config.yaml
n_layer: 8
experts_per_token: 2
activation: "swiglu"
moe_layers: [1, 2, 3, 4, 5, 6, 7]
balance_bias: false
norm: "layernorm"
norm_eps: 1e-06
tie_embeddings: true
optimizer: "muon_variant"
lr: 0.014
beta1: 0.95
train_tokens: 609000000
Below are experts of layer 2 (counted from 0) of a mixture-of-experts language model. Rows are named router (the router's row for the expert) and show model dimensions 0-191. Each number is 128 + 24 x the weight over its row's rms, rounded and kept within 0 to 255. Numbers have three digits each.
Before each expert's rows: a language model's description of what the expert responds to. This comes from a sample of Wikipedia text that the model never trained on.

# expert 39
It responds to: Spelled-out numbers like three, five, seven, pipes in sports tables, and -ly adverb endings like ually, ously.
router:109101110162157095132093097098165131141145154095099154154107122129137162154117135126161159139154160116132146118119158136159156148093150129119107097154101160155103095115162162155155104097132134161103103098098102142095115151096160153159111157149095154115098107133147123101147115164122105162139161124141161150138103116106095097100094161134139108159146119158099099121129157113107100093125102097143097122157162097108151102157088158098099094108103139156149125105154111096161124156129147103169097104103139147127101140117131133117091096122120113119160148129153096130096094128150141137

# expert 42
It responds to: Line breaks and pipes after track-length totals and in discography or sports tables, plus Arabic and Cyrillic byte pieces and words like previously, nearly.
router:110099111161155093129094096096165130141144154096102151154109121127137163156118132125159161140156159115129144118119157133157154145095151129119103099155099159160100093112159164154152103096130134156100102098096103141095117152097158153158109156149093155114099107135147122101147117160121106162140159123140162152133103118108095098098092161134137106159144119156099101120129159113104100093127099096146097122158161096106151098160088159098097095109104137157148128105154111094163124158130145100168098107101138147128100140118131133117092097127121114118160148129154096129095094127148143139

# expert 22
It responds to: Line breaks, numbers and pipes in album, film and episode credit lists and charts, such as "Written by:" lines, chart peaks, awards tables.
router:109101107162155093130092099097165134138147157096100153156109123129138164153117131127159162145153157117131146114121157134158154146095152129119106100154102158160102094113163163155151100096130133158102103097098101141095116151098159153159111158148096156114099109136150124101148112162122107162141158125141161151134102116104095098100092159132138108158145118158099100123129157114103102094128097097145097123158160096109154101158089160098096096108104141154147126106154112095161125155130147099170097105102137147127101140117131133117091096121121113116162147127155098129095094125145144139

# expert 21
It responds to: Word-final pieces of European names and places (heim, burg, ón, Panagiotis), parentheses in chemical names and SMILES, and some table pipes.
router:109101112160154095134095097095165129140143153096104150154108121126139163155117131127160158142154159116131146116117155134157157140092150129118105099153101159160102095110160163151151104096129138156101101097093100147095116152099157151158108158152096153112100111135149119103148113161121108164143160124142163152138103115108094100099093157131136106160146116157095100122129160115104100093122098097147099121160160098108152101160091157095097094108103140154150129105152110095161123157129143102170095106102137151128099140115131136120092097120120111118159144125156099132094094125149144140

# expert 46
It responds to: Pipes in election tables, line breaks before dash lists such as Paralympics appearances, and words like This, series, by in "portrayed by".
router:110099111163156095129094096096166130140145153094100150154108122130138163154119132124160160141155161117132145117120157135157157147094150129117106100153100157157101094113159164153153105097131133156101102097095102144096116151096157152157110159149096153113100108134146121102145115161121106162142160124141162152136102116107094098100093161134137107158145116157101101120130158116105100095125098096146097123157161096108152099157090160097097094108103140154148127105154110093162123156130144101168095104103139146128100140115132137117093097125120112116162149128153096130095092126149143139

# expert 24
It responds to: Content verbs after was, to or and, such as used, served, played, refer, operated, and "Binomial" in taxonomy boxes.
router:116102101138156093146126103084160126152159159115113158171126104107151149152119154127133168150139151120146131111141161138145132136101126135129112081157109148153114123128138137140159113118119159144082117075083099133097102141090133140146118146147092147106081119146142108113166099163114096164139173145165155142109109112093125106102094161144149108155157155146099112111158146095106094109127090109162087104152158104109134125133105188079103116115105155154146111119124103101143140159116154127132101092119091146139090135127150116117124107155133131096141145145157089148088107142129104155

# expert 7
It responds to: Words like television, writer, literature, table separator rows and pipes in election or squad tables, often in biographies.
router:109099111163156093128093097094164130142145154097100153154110121129138163154120134126159162142154160116129146116119157135159156146093151127117108104153103159159102094113161163152152103096133134159101103097097101143095115151095160154159110158152096154110102110138150121101146115165121107160141158123142161151132104117107093095098095160136138108159145115156099098122130155114106101094124097094146096125159160097110152102160091158097098097109104138155148124106153111093162124156129144100168097109100137145128099140117130132115089096126120115118160147126153095132095094129148144139

# expert 37
It responds to: Four-digit years (2016, 2021) and the dashes, commas and colons around them in birth–death dates, career spans and dated lists.
router:102109105183121089128095103105144129154153149091122139169128107136117170150098167154168153121153139116130157129112134134150133141103152140121130084134091141156096115116145147142143118122117137132082112091114137153078127137096159149178114153127111170137090108145152132104106129152121109148149172143130197142110116103091120123106081159134153131149159131170110074139125133125126111113103073094142093128134137128127162071148115124130097090106097114160137129115130105100176142152135153105160110118126147135156115141114120123115088085153130125142182142132164101108125113115127125121

# expert 45
It responds to: Plural noun endings (Americans, authors, ingredients), verbs like are and were, and pipes between dash-filled chart cells, plus citation periods.
router:110100110164156097129094099095165132140148156096102151154108122129138164153118131123159162140155160117133144117120159136158155146094149129117106099152101156159101092113163166153155103095130134158100101098096102146096117153098157153158110159150096152113100107136148122101146114160122107161142161124141163151136102116105093097100095161134138106158145116158100099120130156114106102093123097097145099123157161096110149100157091158097098094108104140154147126110156110094162123156130145100169096104102139144127101141117131136117091096125119113116162147128153096129095094126149142141

# expert 36
It responds to: Apostrophes, possessive 's, closing quotes, and final pieces of names or words, like horses', nation's, Night".
router:119106108160153094114101099095165131141143148094104148154102127147155161147114135121161162146153158120135144125118151141157155144094140133115100102148103159161102095111159161153152106096134133150104096097097107145093118143100159156154111158138094157109101109125160120097146113165120102162135155123143161150130103112104094094099098161141141109155140123157100106117132155114099099095123102096140101127153151097121148105155090159102096098107103158160154118112157096093162121155134142107169098104093144130143093149113141133108093092132121112119163157126153094125091091125143151138

# expert 0
It responds to: Digits in track times and statistics after a dash or colon, plus section header markers and line breaks, like 3:08, "in".
router:109099113163156093129095094097165130139145155095099151154108122130139166153118131125159161141154159117132145116120157136156155147096149129117105099153102158159102093113160162153152104096132135157101101096095101142095116151097158153160111160151095154114102110135149123101147114161121109159141158124140162151135102116107093096097092159136136107158146118157101099121130157113107101092125098098146097121157162096109152102158092159099096095109104140156148125106156112093164124156130146101168096104100139145130100140116132135116092098125120113118160147128154097130094093128148145137

# expert 20
It responds to: Line breaks after quoted song titles in track lists, plus words in music and film credits like by, Records, directed.
router:107099108163154094129093097095165130139147155097103153153109125129137163153121132123161161140153158117131147115120157133159155145095152127116108099153100157158103093115161161154152102098131134159102102096096100142095117152096159152160112159150094154114100109134148121102147112163122105160141157124141162150135104115106094097099096160134138108157145118158098099122129158113105100092127099097145096123159160095111152101158090159097097097110103140153147125107155111093163124154128146099170095107100139148126101139116130135116091095124121113117161149126152095130095094127147143137

# expert 1
It responds to: Mid-word pieces of non-English personal and place names, often after Ch, H or K, such as Changsha's ang, Vladimír's í, Chaichit's it.
router:101114122159156107122102103104166134149135140102109157137096127140150155148130140137166158128150155129117147115129150123165149158091127136127106101144104166162092097097160166154154117111092153162120107104087094132091135143109159167157117146143101149100100119102136137111142128171120130164127161106148161140130098096103090085107106151165136101157142133164096114123115163120099096102103090106124109138167159097117161105141097166090095095126095134143150147099150130094151139154128140110166094104098131133109102124140121135122097092099117105113162133130145088137092094132146153123

# expert 34
It responds to: Periods, closing parentheses and line breaks in election or statistics tables and in school or college text, such as Cong., schools, School of.
router:109100112164155094129094096096166132141146153095101151154110122130138164153118133125160161142155161115130146116123158133159156145096150128117105099152099157155103093113160164153151103096130134154099103098095101143095116152098158152159111160151095153113101110136149122100147114160121107160142158124143162151135102117105092097100092161132136106158146117159099098122131157113106101093124099096146098122157160096110150101159090159097097095110104140155149125105155110093163124157128144101170096107102138147128100139118130136115093096125121114119161149128151096130095094127148144139

# expert 47
It responds to: Nouns like region, area, Creek, language, relationship, the pronoun they, subheading markers ====, and pipes in election tables.
router:110101110164158095130094096096166130140146154096100151156107122129137163157117133125159159140156162115131142119120159134158155145094151128116105102154100158156103093111160164152155103095133133155102102096097103142095116151096157154160111158149094154118100108134149121102147115161121106162140159123140161151134103116105096096097093159134139106157147118155099099121129159113105100092124099096146099124158164097107151102158090161096098095109101138156147125105155110094162122156131145104168098104103141143130099140115131134115091098125120113119160146128154095129094093127149142138

# expert 26
It responds to: Word-ending pieces completing a word after an opening fragment, such as -ts in Arts, -ives in gives, -ice in Nice, -ave in Cave.
router:126128103190137108157129105110152128150115141113098143127097124151166145140120124110162167121173150124151141107109145118183156145095124154122108115136107170173098072113165151161132133100101135157135106127072085125112109141124175156148106140139111141098101147134136134112119125148143092184163173125139152170129086106118093111095101140155123145153155095149126106129135133100093131130128118116140081102143156111107139122167117164109113096117086167144140113086123103092141144143120124097123094090107101125113113138110140105120108088127139127096148147150151108146102102151152119155

# expert 2
It responds to: Sentence-final periods and closers such as )., ". and .), plus table pipes and some line breaks; also clause-linking but, However, Despite.
router:101105109160152088111091103099173142145155146098093158148113131121148163158114132140153153132148155132126133126119150155157160142097146144122106101157098167149107092114169162150164103092128128149099111097093099151102111140104165156151120166147100151123096098135143140109146120156128092156151160134139166138138110124091086097104089166122138100157154103147103107134135149121097096099126104100134096127155157099126147103145091155102102094097102135160157124115160111094153136154126137102162099109098131148116085137114140128103099101115135113127161156107151096137099102133142151127

# expert 25
It responds to: Line breaks ending table rows or list entries in election, sports and taxonomy lists, plus word endings like -ization, -ine, -ier.
router:109099113163155093129095096097166131139145154096100152155110124129138166153118131125159161142157160117131146118120158134157155146094150128118106098153102159157101092112160163154152103095129134157102103099096102143097115151097157152158111160149096153112099108135149123101148116161122107163142161125141162152135102116106094098097094159133137106159146118158098100121129157114105101092125100095144098122158161099109149102158091159098095096108105139156148128106155111095162123158129145099169094106102140147129100139116131134117093096124120113117162147130152099131095094127149143139

# expert 38
It responds to: Commas, object pronouns such as it, them, her, and empty table cells or pipes in election and airport tables.
router:110098109163155093131094096096167131140146154094099151154109123128136165155118132126160163141154161116133144117121157135159155146095149129118107099153101159158103094113161164154152101095131134157101103099099103141094115152096159154158111157151095154115100108135149122102146115162122108161140159124143162150134101117105095096099092158135136107159145118157097098123129157113105101092124098097145100120158161097107150102159090158097096095109105139156148127106156111093162123156128146102169097106101139147130100140116131136116092097125121113118160147128153098131097095127147143140

# expert 4
It responds to: Digit pieces inside numbers in tables, coordinates and percentages, and following units such as %, °, 000, ′.
router:135114103174117109130126111086182116144144146103113147142126091128109167140100135145166149146152135137128169104123142142134160125093144150140134093146087149160113093120170130148148119129126138134102110088117144152068117143108154173166119130136113152132096086134151129091133118153093105145133158121114179143140095118129104138107079148144137145153148121154110091118144143109115102105135098098132115111127164120123141077151073156121088099114076139144145122145121104094153151185100166116167108095109117132132114142127145116127106090151110136142177150115141111098108091113156156110

# expert 30
It responds to: Word pieces right after a hyphen, opening parenthesis, quote mark or line break, such as of in whole-of-nation, ch in commander-in-chief, Though.
router:127122095145147129125136101123129120125136152089110153126104123141155143125120118119154155163154128111117152131111142128183143132106145128131099126133085156157089101135158147130146097109110124143132128114079129154107097171095199183128112129139094134113121123130133125126132123161119121174141163150112148143119093131140082115086090141133142116165168118163120117105139125122116115079109124110129106120163165105109154113152093179111097124130071154161145117115143083112157138163108146120135096085096115120099130148112145113111117064130100137097163181119163096149112118121161155158

# expert 27
It responds to: The word of and other prepositions, plus -ing and -ed verb endings, right after nouns like reports, suspicions.
router:122111077158164102136086102095156149148160166108116156153096107165141161165135122141154151117158154127103135119128147120158143127085130108115117107123124173152105077107154165164154114112108127151102132105092088145085138164092148155146133154121108151092111137108137123097122133158120118172144141149146161137133095113111090100106100153135127118147139126156104118120150153087103099101122105105151104090174151110111123110159092157110103088108109160156135126108156107092152131153132130107165101116113127164137114140141142100105099088137109157095158130151157105118095103153137147144

# expert 8
It responds to: Prepositions and conjunctions like of, and, for, with right after a noun, plus commas between adjectives or after suffixes.
router:126123106154159102121086100111159146167162157095105149150117109171126167146129153123164154141147131132125132138157137130156151156078134117112123103122098180145083073102155151166143109114145113155109104110098091127095158152087163179143125159132108164078105141110151107118140133156105097156138145137109150140135104129121083103119101152130129128168140136167115121141116141079086099104116110100135110103155157119115135111154109149110103086118119160137131113119159122091154112156140146124160090133114149136132112141100125094098107092139113122095147130165144102118095096133135169120

# expert 9
It responds to: Subject pronouns and main verbs in running prose (he, it, there, were), especially census sentences like "of all households were", plus some scattered numbers.
router:109100110164155094129093096096165130140145154095101151155109122129138163154118133125160160142155161116131144116121159134158155146094151128117105101152101157159103094111162164152151102097131135154102101097097101144096116151098158152157112157150095153113101109134149121101146116161121107164140161124142162150135102117107095095099094159132138107158146117158097099121129157115106100092125100096146099122158162096108152101158091160097096094108105140155148126106154110093161123156129144102169096106101139147130101140116130134116092098125121113118161147129153096130094092127149143139

# expert 44
It responds to: Words after of, the or and, often direction adjectives like southern, central, eastern, plus by, in, or.
router:110099112163155091129096096095165132139145154094102147156109119133137163154116132122159162145156161117131146117120156134157152146094148128117102099153101157157103092111161163152151103096127137154100103098095100143094117149097158154157109157153096153110099108138149124101150117161121109163143159126140164153138104117107091096099096162134137107157147118158098101119133155111107100093130100097144097123156160097109153100158093161098095093112103143157150126105155110094163123158126146102168097107099138145128101141114131137118093099129118112119159148128152098131094094124149142141

# expert 29
It responds to: Table cells in linguistic glossaries and discography or video-game credit tables, such as through/thrugh and Ghost Games, plus scattered citation pieces.
router:109100111163157095131096096096167130140146154094100150153107121131136164154117133125162159138154160117130145116120157133158155143095150128118105098154101157157102093113160162153152104096131135158101103098095100143095116152096157153158110160149095154113099107137149122102146115162119108160139158122141162151137103117107094095099096161134137106157145118155098100122130157114106100093127102096146096121156160097109151101159090158099096094110104141156149125106155111093162123157128145102169095106100141146128101140117133135116090097124122112118160147128153094133094094128148142139

# expert 3
It responds to: Modal verbs like can, would, will, could, plus pipes, commas and periods in tables, lists and species names.
router:110099110162155092129093095097165133140145155094101153154109121129135163152117131125158160139155159119130144117119156133159155143096149128120104098152101157160101094113161162153152102095130134156100102096096101143094115151096160154159112157148094152112101108134148122102147116161120106160141162123142162149135102115106094095100093160133134106158146117157097099120130155114105099095126097096146097121157160098108150103158091160097098096108105140155148128105155111094162123158130145098170097107102137146128099139117132135118091095126119115118160148127151097130094095127149144138

# expert 43
It responds to: Coordinating and contrastive words like and, but, however, although, because, plus following articles the and a.
router:108099111162155092129095095097165130141146155093102151154107122131137165153118133122160158138154161116128145118121158135156155147096150128117103099153102158158101092114160164155152103097129134156101103095097099145094115151096158153159111161149095152112099108137149122102146116162121109161139160124142162150134102116107095097100096160133137106160148116155100097117130158111106102092128100095146096122158161097109150101159090160098097096109104138156148126107154112094162124157128146102167097108099141147128101140117132134117092096124120116120159146128152097131094095128149143139

# expert 32
It responds to: Opening pieces of split lowercase words after the, a or his, like lif, op, beg, grand, differ.
router:133128099144167100137127104103167126153144160094104139169120123099150148154121154160130183125141131122134126108147157131141138150101134117125106076154100137152097128121141127143149084103116168149096116063108124150103098129088151147150105154153097142099089105159137111121160116165106091147142157145153142129118116125100121101112093148145165102152149152139098106104135162116119087091119089102151112107142145091104141126130098194102099127114096148143134115133136123098138154148110158123166094091114108138136086137117143130107128109144126145110153138132162076135073114116151139166

# expert 40
It responds to: Commas between a species or person name and a year or title, plus table pipes and capitals after headers.
router:109099112164155095129095096096166130140147155097100151153108121131137164154119131122162161142155159120131144118119156134156156144093151127119106097153100158157101092111161162154153103096132135159101104098096102142094116153098158153160110159148095153113101107136149121104148116161121108162141158124141164152135102117104093097097094160132136107158146118158098098123129159116105098094125100098145099122156160097108151100158090158098098095109101138155148126106154111094163123153129146099169096105101139147128101140117132135116092096124119113116160145129153094131096094128146143138

# expert 33
It responds to: Mixed cases: ISBN 978 prefixes, table pipes, Turnout rows, Cyrillic fragments, LaTeX punctuation, and year dashes like 1963–64.
router:109099111163156093129094098096166131139145155095100151155110122130137164153117132125159159141154162116132144116120158135157156146095150129117106100152102159158102094112160164153152103097132135157101102098097101143095116152097158153156111159150096154114100108135148122102147115162121108162141159124142162150136102117106094097099094161133137106160147117157098098120130157114106099093126100096145097122156160096110152100159091160099097094109104141156149126107155111094162123157129145100168097106102138146129099140117133137117092096124120114119161148129153098130094095127149144139

# expert 23
It responds to: Hyphens in ISBNs, pipes and numbers in result tables, and words like or, Some, Other, father.
router:109098109164156096129095097098166130139145154094100152155110122128136163153117132125160162138155159116132143117119157134159156145095150127119105101154102159158102093112160165152152103097131133156102104097096101141094117152098161154156110158150093153114099108134148120103146117160121107163140158122144162151137101116105096095099093161134139105157146118158097097121130157114107100095126101097145096122158158096109150100158089159098097095108104138156147126106156111093161120157128146102169097108101139146128100141116131137117091096126119115119161150129152096131096093128149143139

# expert 11
It responds to: Pipes, numbers and semicolons inside sports statistics tables, plus section-heading markers and words like species, Report, Founded.
router:109099111163156094128092095096165131140147155095100151154109123130137164153117133124160161140154159117132146118121157133157155143093150129119104099154100159158101094111160163154153104096131134157100103098097100143095115151099159152159113158148094154113100110135147123101149116162121107162141160124142161150135103117106093097100095159134137106158145118157100097121131159115105099092126100095146098122157159097109149100159090161098098095108103138156149128105154110093163123155129144101169097106101138147129100140118132135116092095125121114118160147128153097130095095128149143139

# expert 19
It responds to: Line breaks ending credit or infobox list items, like personnel and succession lists, plus verbs like became, were, as.
router:109098109163154094128093095098166133140146155096099151156108123132137164153117134126160160142156159115132145117121158134157158145097149128118106099153099157159103095115160163154152102095129133157099103096098102142096115152096159154159112158151094154113101110136150122102147116161121104161142159123141161150137103117105095096100094160134137106157147117156098100122130158114104101092124097097145097120159159097108151101158092161096097094109104139155148125104152109094162123158128144101167096107101140145129102141117131135115091097124120114117159148126153097129095095128151145138

# expert 31
It responds to: Score numbers before dashes in match tables like 43–35 or 3–2, and mid-word fragments of names and terms.
router:109101109163155092129095097096165131139146155095101151154109124130137164153118133124160160140157159116130145117119157134158156145094151128118106100153101158157101095111161163152154102096130132155102105096094101142096115151098160154160111158149096154114099108134150123100148116162122105161140160123142161153134102116105094097100094161134136107159147118156098101122131158114106100092125099096147097122158160098109151102159091162099097097109104138154146126106155111093163122155130145102170099105100140146129098140116130134118093097124121113118162148129152096130095094127149144138

# expert 12
It responds to: Middle word pieces of rare proper names and Latin taxonomic names, like amb, iol, or, often in species lists.
router:109100110164155095129093097096166131139146154093100151154108122129137163153118132125160159140155160117132144117119156133158157146096150129117106100152102159158103095112160163153152104097132134157100102096096101141095117151097160153158111159150095153115100108133148120102146115163121106161142160124142161150135101116106094096099091160135136106159147116157099100121131158114105099094128099097146097122159162097109151100157089159097097097109102139153148125105155111093162123155129145102168097105103139146129099141115132135117092096125121114117161149130153095130094094127148144137

# expert 18
It responds to: First names and the capital opening pieces of proper nouns, such as John, Thomas, Sal- in Salzburg, Sar- in Sarasota.
router:125098096138147101120072116116138105112132146096094168113129158120157161137104160151142160134135167115152159119133155153182156137113143135112097077179120147144104120120153183131146105118118150154100119099112118139111126124111143140164122158144082126143101118143133130123144112150120117163130144139129134153095097103110090105129118178125122105170150131142095108154121161109122095111089076107134102129134144098106151093134121177100107075097099152155141095115154120104163132151127136082181102099121109160129132140102120111106081115145135158141147148142134106114086102133131151144

# expert 6
It responds to: Opening quotation marks after "writes," or "remarked,", opening parentheses, and verbs like was and is after a subject or "which".
router:109100109164154097127094097098165130142147156095099151155105124130136162152122134125159162139157158118133143117117155136158155149094150128117104099152101158157103094111159164154152103098132134157100105098096101139095115152097159153158112158148094153114102103135152123101146118162122107162141158124140162149134103115106096099099093160133135105160146117157097098121131158115105100094124098098148097118157160095107151100158090160097094096109105140154149127105155114095162124156131147099169097104101139146127102140116133132116093095127120116117159149131155094129093098126148147137

# expert 17
It responds to: Labels starting infobox fields, table headers and headings, such as Listed height, Playing career, See also, Team, Total, Date, plus season.
router:130086104175142114171090123112131099122125144108117152139112136127131172124104156139146168152136155082143161117130150164176137139110123160140110096145107139150127118108165139136147114126121131145107126120093106146114114138100143129153128168148090136136091155129137136117126132148128105153142156142133154152117101098106093104120123163122099118153149118152136118109159140103119109127113094093155088145143151096111142089172126197114080078079077149178143113099124109110156146156118144098134085112118090153152129122089138090113079091122139125109132177150124107142110090119145126144

# expert 5
It responds to: Table cells and pipes in election results and sports standings, especially blank cells and numeric columns, such as Total votes rows and W/D/L columns.
router:110100111162155093129094096097165131137145156095100153154112122127138164153116132123160160141154160118134145117121159135157157147094149130119106098152102158159103091113161162153152102097131133158100101098095102141095116152098158152159111160148095153113099108132146123104148114161121106162141158123141161149137103116105095097099093161134138108157147118157099099121130159116108101094124097097143097123160161094110150101160089161098096095108103141156148130106155111095162122156129145100170096105103138147127100139118130135119092094124119113118161150129152096129095095128148143140

# expert 35
It responds to: Labels and values in infoboxes and tables: Genus, Species, Succeeded, Swing, positions like GK, colons after field names.
router:111099111166154091132096097095165128139146152094101153154108121131137166154117133124162157142156162115131144117119159135154156145095150127119105102152100160155102094111161164153153104097130135156101104096096100141096114151097158155158111158150095153113101108136148124100146116163120106162143160123141162151133103117106093095101094160133139105160149117155098099118129160113105099093127100096146096124159159098112150101158090160100096095111103138154149126104152111094161122157127144100169097107102140144130101138114133136118092096124119113117157148129153095129095093125147143137

# expert 10
It responds to: Line breaks closing a paragraph, often after a death sentence like "died ... aged 75.", and dashes starting list items in cast or infobox lists.
router:109100111162155093129091098099166132141147153094100151155108126127136165153118136126159162138156160118130146121123156136156157144096150128117107097153104158156103093113161161149152102096131131158101102097096104142097114151097158152161112158149096155115097109136151123102149117163122101160139159121142161150135103116104095095097094158135137108157148117156101100124132156115104099093128099096147100122159161095104153102158093160094097097106102138153147124104154109094162125158130147101170099103101143146127101139115135136116093097124120114119159147127152094131092095128149146136

# expert 15
It responds to: Sentence-initial words like According, After, When, In, pronouns he and they, and line breaks in cricket statistics tables.
router:110100108164156093129095096096166130140148154096101151156108125130138164154118133124159160140155160116132147116120158134157153146094150129118105098152100157158104094112163164154152103096130133155101102099095102142094114151096159152159112159151095153115100108135150122102147113161122105160141160125141161150135103117107095097099095161133137107157145117156097098120130157113106100092125098095145099122159163098108151102158091161096096095108105140154148127106156110093163125157130143100169097107104140146129102139118131133116093097124121114118162148127152097131097095128150145140

# expert 13
It responds to: Mixed words in prose and lists, such as nouns after articles (member, season, case), States after United, and pieces of place names like Idaho.
router:108099109161157094129092096095166131140147156094101152152108122128136163153116132125161160140153159115132143118121158135158156144094148128117105098155100158158101094113160162155153105097131134157102103099096101141094113151096159153158111157148096153115100108133148122104146118163120105163139159122142163150134103114106095095098094160133137107156145117156100099120129159115106101093126100097146095121156161096109151100157089161099096095108103139155148125105152111095162120156130147102168094106103141147129100139117131135116093098124121115119161148128153096130095093128150144138

# expert 14
It responds to: Pieces inside chemical SMILES strings, acronyms, table numbers and markdown separators, plus institution words such as States, Navy, Corps, University.
router:109099109162155093129094098095164131138145156096101151154109119128136164151117131125159158142156161116131145115119158134158155146093150128119106102153102156158103093112162164154152101096131135156102102096098099144097115151099160153159110158150095153111100108135148122101147114161121107164141158123144161151135102117107095097099093158132134105159147116156098099122130157115105099092125099098145096121157161097109153099159090157101096095110105140156147126105155112092161123158128143100169097107102140146130098140118132135118091097123121112117161147128153097130094094126147142139

# expert 41
It responds to: Final word pieces such as -olution, -ion, -em in Requiem, and last letters of acronyms like MLB, RIAA, ESCZ.
router:116103099160149108139105099102160133156148159102098146139106107136154161155114127124150163129149156115128134093132165143155151153084140136114111103137104170151111076125155158151155107109109115162112122106098091145086120136099157160154121140132099172119100126106138120087136091160127096162152157142124158156157089112110091112113099150124145113152137107150095121128120158111095098109138108115145092133154160089132145110168103162111103106116105113155138107119144095095150129163128135088164095092100160139129111132120113138139100103112102106134168121128168097146088093128155149158

# expert 16
It responds to: First piece of capitalized proper nouns, especially countries, nationalities and place names, like Slov, Vietnam, Germany, New.
router:132114112151150082118091116109151094119101165094104151128130157127142155152097153152130162136161151107153165104119125143169162146106144133109101068167115148144096127107151159141163120122126150153091107104113131127100137122109139132160119156156083129133096138146140130110139125175105118154127176119124131143102081116110090093128122168126134101181126128147108099136105147109132100099114074109147112130123163108117145090139116173097114063126093132156151119097137114103166144148119144089186099102143110150127133134110116129102066131136129141153140144150136108106106099138133129149

# expert 28
It responds to: The word the, and a, this, their, its, after prepositions like of, in, to, opening a noun phrase.
router:127094101156147083110080103099164140155147155096105148163120130140140160159111141136169158130161157121142139103128160140160161130099162112110111100139097163154105098096161162149158112098129122150112098097106096136095125158099161132161114168143096146121102113126137118105147113156117123157157162128143156144152094105112088096108100159156122116153143115154091100121129154121114105089119102100121103132164159107103147099160088151107099101119109154152152143101146097100160127138129157101166106097099146141135106146119144129121093098125105124124153148141150096134095094126160148126